Weights of a small mixture-of-experts language model, trained from scratch on English Wikipedia: 64 experts in each of 4 layers, a softmax router.
Below are experts of layer 4 (counted from 0) of a mixture-of-experts language model. Rows are named router (the router's row for the expert), gate (a neuron's input weights, with its number), up (a neuron's input weights, with its number) and show model dimensions 0-255. Each number is 500 + 40 x the weight over its row's rms, rounded and kept within 0 to 999. Numbers have three digits each.
Before each expert's rows: a language model's description of what the expert responds to. This comes from a sample of Wikipedia text that the model never trained on.

# expert 1
It responds to: Closing parentheses and semicolons ending list items or citations, as in "(ABC);", "(1,127)", "(Winner)", plus some sentence-final periods.
router:566498493505594500472506494477558499455557537493567471519508503425513456477514514452539514420540450458421542494456513479504544471521505494540554454435525503486565478452537549522445488543460482520503494528493496503442435474448560458530507498465512497558456586593525514458491472511473518523495566376491454503552434515557575469515454444470463524487531495536498545553527471507517449500574464515495479472527474496616560553457469433501520465541487464472489504486512520521388514518478457523468502491541476523512509490446519477550553541510380534549481561499481554519496457500454439486546536445482474630474575448484472449530551534549532498510515527466473468530495549532546406459495461560448501500465500490473543479531520520536487484451535492542508476503448474493442465520478497
gate2:462504539534503457534549483536510518547482425507563543498499531500526535512489514534576540466525481503479451507524406458435482460485483554463486504588385485495492439499478400476467528544494533436523464571464501483500484459473394494474491505533599539535542560508493585500473485433537489521552551536427405486523530484499546606496552484509529490518465443535620459505580470464506556468486512484476530567536536482482527462548476523494369487507531472515511484522538516582527504500537514455543450489471493475562512434545475459508491542516496528532491507517523485509500522503550548447520529557464523464511525509495464492484432518509554501463504485496527498467597536548550527520539436517470443507481502479518433489433430436516441502551479543501541529490522520539442504496510446
up2:459555489519508550519462468423435496503491529542430504494522537483482515446477440523475429542476509520558552455464495526483528495532572549496509459465516538550452558519533533510513572412490494602544503483512544481420525530505503545529514468531477446479510429471479389490515504555484483458465440541489548477428440485498453423516520520489449515506576534488402496476462550525459471525483561542504513455511513534512473525554534452454575443489507562526515543539545467448498471511425468537433485499558479486389486559489520540477502444506505461493497521471564565575518522494498503504457511476531424464524458493566497560470548466585502423471515491540499476470456485519449538556478594448531526507537454510530524499537533476484468453496551480470462493529444547515581466505434509

# expert 8
It responds to: Everyday nouns right after an article or possessive, often the first piece of a compound, such as war, car, fire, law, hand, health.
router:509470530478489472513505497431447516473473501531445490497502459525482464476468511483476499536544479589542487534529535520492521534525522497513575485505450520539515510393556542492411425540531498538536502531536491477560494562496488440463522535542631469470512459448460453506458480492452538499480505541518422436508604497473488481505506487519561530430445549507512548458489509489425558508450524447517419481543558514524492369478451495519509581422517476501505529484545440487501507495548434490434528537504475566446478511451489483434482487489489503457542446500463508516502507584572475480538488508543498553430473483462512609491495479498512575543485496441571533476502475489474565495464458476515506454478494450527565506495520506458475516519614537554546520515521507544568550450452514
gate3:533507417476487484479443568466509530402515486456521526518515480466517529471490484500523542547540451538541478465518541575464478502521490491556501499495485537516571513545516593473520474586511414555581470518569402459547438493527462460499462536465537541446518494553528464496497558494430488530482491541472549480490493510562431417547493550482518512534509542464556460443487496488435520527546559455529477465505520522535563470477453524513535474520468451539545465531452447541576515537518484488499491443485462495437482495556575443503491542534490524447516476556466486624471536565498522532555542496507605461461494512500487495440489536513448471460463486480548522495501451429480541521525524451488495461494487467518468468527548583571520476528563571487534546490488553557440576546482463
up3:516496454524540485522524569543539521437505564521507476513525498536401488435454569519523478478520546479453501557566444501543483524542532564506452540505555461530505497497437500492539464518489543456494513471477528553612551511501483477499496406472521508564463523474500495513469547477475500505483505450537502472482497443533526507552458485490452486476529418498428549527526535586505459521476478536460540547524500523418432514483524493479419462576430515536469549495483590517474493481498535425560497509496493570547374528450507446441556459488515560448428489465471509494550485490525510536469477458557492507542505483472563462439470519484519476521461465481445544476594537470518430498479513567445473488474514446547455406486534527533458437567529469560493542540516553508509495420515502

# expert 52
It responds to: Occupation and family nouns after a, his, her in biographies: politician, player, lawyer, son, wife, father.
router:514470520468492540427474551488514489456468531437452527515519493493523488464499578531540529499547549483461467526531532539468601471484505436520483474516546477539479535468488447508535478491505467486474501476462524449526540485500527464470520528475509513560466551435524500485482467523503482521501446484445468475448543464451528495533542517513602575468448524471452565508528494504496501441515536459498461485518507530480513408517558471496532572463508533510514529525554497472543571535555443456449518484506548581473503585502466476482512457456529539493505501533456546470466570564502462559486522493555427420584442455506551496453568437476537515545424530540503550455531510573524584484459513439524496441556475446454444501503507578460485388491560541464528468535435536547605477541516564
gate0:417465571452488534463472496463507522429491488506516544464433486526512532393523476440497545464529491406566461540529504511505461416520555517539498506487435467557460467501437527534583452529477521530563560522489504498588495446498511500461549478432436540420492487509433517498557503498462537476492479496402433535456479492523470530444482550517508412468532454513554441550539518473495443432543459461462507540527531511493560532468490475445563460481482527465439606490469569523446454553505496492534518483513457500515574488540499529517498493569536524554483487534439547464503500471597520468528467521447518519537505460457500450465458560503530487517552524574535469508486460462466537551518544508526485555524554522527521523449558533506467541533510433523466548477520470495509432542538534
up0:534540409449471435551435437457506504529485524462579457531511549428508509556527486480453461526448485609501524482478510481550527547514506491455499525534497442503514531506452445411458472503447585466503513591484502515445478538501527549570545556558515493523455442448485506495521469448518536417576494478451483554510478529557465496452424401533477552582535468464494440453570468519505486499479463532525494539506489510412527505551514437504471554439551486436433516491470462463550459440427521481525443513492454485504548506507488509526613524458477466491463571445523542491544502548476602482529522520492416532450498519534534486546506563514483460504506453450494497518540496521485488489490500483528462509460539467545499525518471454510466480493519532467530473579507491531429537529524498

# expert 23
It responds to: Mid-sentence adverbs, determiners and pronouns after verbs or commas in prose, such as also, not, most, this, often, largely.
router:454533471516552553525548463499492492411542533442496507542441533530440551469519475430497589535493548491546463477542462513448536498523499532496534466474557444572516423531528497510451549510483498505518447519534533521488521542546488517502449454609538476491463407428567443549535501498490488511497459555442602553512511557587557525502527448567555532532461516509501485534522515539437468513544545480504519459511487479508460429456520465418527551515564434516526516472531595561519476487529513558537528477457474506519585420523487450493542476468517501420448524480461488551474500496489558470477522466574513496504521540500489411496524535422482504471453486554423445478481523435485536500470557559505479546506491506520500549506426487459492536532537440532474512540524505485495457451458444
gate0:465554490539500492555447523504503512476512497494483558501505497520432554546510534493557525432545558445482483547584524507502447527504481417453539566465553500533486516487451513524492519566488475523474485500495488534543535430446483474454457508462533434532533503466489466550469473553539554488511402459427537470501476521531566527494551532425434477487438466501508459533514545503517542568581461442487519447440452454491431407476541459517521509485520435486466424535483504498509437526527524549514502519492531536547466497516447485529523533445550505485482438529549426501520447424530539516478457468542558469475547500484507507547514502577498521441517636588471532507575558473547491482492557479445479529536516531567492488515550481453441555525465509493561417472541463474461567509497510
up0:505545434527480442572481504508515490502548508595528551513516551560457547499497509506558520390570481385523511519522438502502494517501547474457460584522498523503560476485494540501457521518539565483490492513501416530587489466458532501557432503465535507453531517530543507513505461514557509485431535531463495502549491483492497557473444545492469504510464469506517480515491442490547508517565462499474504515490519418568473476464491468506530509495521550473381390437529489512447525509550523611491520455513554489547471444499464572487518508623508438419527530551460438529482428493514551512529491481481554441424510452473516507494473540419427414505515485511464460531464540467475528552512489586491480518550541543476543508486528509478519503475490516515482500434561480475484482486454537

# expert 3
It responds to: Whole one- to three-digit numbers standing as their own token in tables and lists, after pipes or colons, such as 29, 59, 43 km.
router:484494534484551509513475460510518487522426552459575468543516462498431474537414452451517505477515475505539443509508478550537509472489509531532551546494518455483444536514515505455467542441529522427471453508619557511572552553466481403454511534463473521490529467463494555407508449499516532502481524470447468504539561490474526440485603475494595462460476466516480471462418486489504519507433541531426488501490489562483500408531491491492501515540610462467494511438547471549544439485458550583475523508478498506398493540565508557540510536549520482539499521467500455488510431488468512441502541542504434566528501483530560539548478467496434509516501527475497512551484502452515367491509553522540519492530494480516457510437499455474446555519484474466480559499493473574508521477459474
gate1:447500483438507446495492468499478543501441567483551494512519485547515535546544466516498524456470528486493480524513504427492500511492485435351418554404507490472436500511521484491492519548476560503518548530479479467501508446512584565500451447542459479536484533527444520517519507495536512471463505546509543449527404513492504508487486536479495513502518471454569512457502483529486480514561551466529553480466463491492464434497506552520561499500501483537533482501513482541518510479520551590450451403482577425470534563548520547546421517584444501587533480518487475422458440483444539522583480491460523504495499508499448441475464458457510480459449477538632480480471506489508480468550582550468589452471547453435538494562544508511507545508503512430510483456547493446553478521481497
up1:456497495491461488475514441491482509476413488507534494525560467501525566497501424505518545446498528558470473479478502521474444457514466485411439502434528564496523488531516547505465456540531517551507527540469441421464515461478539560455504446471454493496510552511446516528416421443525470509498471568542538455517403527491540503503493561426502549531569505494498468422463511538519499511522564444524567535433472505487436479440496567496551468509518507493486500480602509544463477472511494532534490463463583443546467516506538528491432508545459512539523480545536441496521512477453515495531525523519455482506529544602532511552452486390496470494454457507607473457467539507497485522544574523435538447455502426437548558505477461565508531507449543474517451447563509439514490530543465

# expert 21
It responds to: Adjectives and adjective-forming pieces after a, the or a hyphen, such as new, natural, medium-sized, free-standing, lossless.
router:545532491495581436464491502511470489415490495511441574530484508530480517483466460537507480550506516543539481501510553408480581533501599522480479523526532458538519507506481485483595448509521483501575524505529541504506511514542479422357491492432522476539476393458510469429450539506439500523482489573518478487535559443494538459490521532515471510510428533537469482476529400501482461478444491506521477522541496528489446380458436567530554509499532482513532467561497450457619570498487470423534461467519476505520492438483468498482466475422468523525456403526496539529495540498471502518511508522515544530513509473521530437547442469522515567444512572495500452457464480479503527517560452507501459495439524469503548502537451519504480483531456523432507565513445524480520510497481588
gate0:600479532469493532574439496489502562513528569478496503523501542504535541572460477552479522535530488528486572481596548486507441479480476482460525453440510565495489540467438541475504532500535479546477490587428461535526488628569493450456510490495486388519486470544489453475488554488469526522427467538506505507503545576495486448517488463505530514523430487533542462517513474443534594495437490394465551476527555516521499477483481555471496520525500514511494576483523510465567466498558491582495461457475510473447485489502528520522502446472448496530533479473519519504462458530551503536514438490470573479462495505546597567513581429418555481467471430514510491454500432522564502490533493474491485424510484466439490430465477524449523488525517499482503547419528577524471497497459526
up0:550518528444556586519530481528519505528553469429520502457479523538590582471457518495470499533516504534408524427503454437530410524540529497550465470488512523549466532527513520496587508561519441514452486560509546516495472462423506493471541453468453478543545471482490470469468445457420493458458488534546526527455551514515520465438423504527452503564533530482467461550459473470530519550523534475503554472497495545444539507500515478453520459553468473490492563570453562561505530490489489600525444538478441447490537533485466523480506474426563550504499509437416551532451458464527457485571455494557487511563524504577506507588453492413490481462462561479527532495528513485483507541491502544525571542540446566509565475453433507485490511448485550547492527444486520490518504493531439

# expert 12
It responds to: Singular common nouns right after the, a or this, often the text's subject: the album, the song, a number, the bank.
router:541463563512494535515420485498518495503484534493463521561542509511533472491448514512477535525556496621521477523516532592465537473470466488483481476543452519526518501488510490515483521508541507525546446558534498477496514522553439458516512467472537444533487535531491483504458543529475543538476436499566506492526548489461507494515456490522628524512415494534438546492515531426489468468517472448466412543481543528519470383525498526548481558371557473506482543503466468513553558499543448499496468461544501524450493472497479485559485473433559452507538447579494443483491542500523509555498519443492499508485457527507502493491592456454460512530510468529568521441475410534529616479514491537547456455540540507478437483550515527496489507475593553463513481504482587573526484583459574
gate0:569507441478551546447516533489512515544491480542484533498481514428564492509551532498522472513465531479508460594545385508451455500537457570532492546505479457501541437499546579443465605523536454485501509517483421510502495492524494516517563450491481532467489481454570571554538518542551438482505515504508539502469483424539472497427479532464539494562465492493616533414510490542407537548501499453490512410519525495511445594501424584424504465570473534526533531494421486520488488519525512506476497456519428540493515497538472496449533547505525504496490430457473456502475517466489468534481502479436492478456552539491483440600432493518454557504571448500579426480545516529499474479488534500548466465499446527501552526487529506526453544501491489444549490478542488466472478481474482
up0:456485560550477504556546465492514500472525518443533514503487472507442567486533577519537547543544517454487559464502498444550520581503568479400461555507473514550524542543543418521515517488460548480418459405449548429538522531463523431495428479463492518520428519524469429501506502469502455448532504492472490519500518553464594429567448514496546508460518581441508473456503572523587527457512442472468534455523460464538452492490488517512468429497440551449548518582565484493491491526505505490558513509481600506546530487491523571507467483501488534519508541478515597487549443538559523488502498547488551525522505473520515516469513465526573459521504512508443564492522497561487498502485512508428494541508474471542534519525536375530503479436493500570430477532466473522501514549533530

# expert 18
It responds to: Forms of be (is, was, are, been) after a subject or it, plus bare space tokens in tables and election results.
router:497531501528478533470485541567449527530544531518492423546592482510475528426454481450508513445397415440544493483512521458467476442482479478440495403558478513454539485538476562420478485555513486472534375483468502476502535477510486518481498453498450504521574409465487446499554499490496461458460507446440577493605547536483518502459525528465485521518500513533506476539537522493466519440527415505496484510520518466527518477492496523488552496495528475454530488440498512493489452506492490526508534604510505485480462534540575469483561488511490462475457520452507479520523460553443468489507475544526560570333420584505517460473510504512492506449548493546503487457480506539486426502442519539482496478564529552498472531507498470473482561518511484507526548543462466503369482512475475
gate0:414477428529445472501551475507476545487438489524529551530485502492577497457580538467575498519559484466511507513485488479478482528477484540485555507431527538517561469456533528522489501490498543550490492509460499519507456498491472464570423448573571558467420499436582513549503523538527495439503399531558505464525524518512508502522515418520537469548491488508464525508535520538458424436495437491537471519428508555555545542473484452489488483473558506535494571460516491497555463432419535493503460512416459494593537452456486483486559540473557569490590500477494445577537501474510509464412532549438459511540520508487483503531505491492549526526482484425550482435563456519547451468532504447476575459489488481536489414495512454504497475584467525546447492479501470559474549515509468
up0:446465438536515407428608503467465463485420527484556580518432523467539490512584552491486465545471496466513545570493439516497513515520481586483462516515536534482593534453455553469507436533465565470487484577495500542485508506431466432497428442509509525494465508481553482560490561500504513466498481550515505415499520474534517531514460536489585516528474478482544440500572432472483466404501525534496492494474546559518529555496452564529463496561537492542481536560522476503517504442458544448479455477491500487477538471479511516488521455470509570539601476493432506573497521449447530460436517538461505524510443456497502515527536453499529522613471437450530458513502491491560481558437432488493534471499493443445485478500560443471486506494474555505551497482467507454479505456548486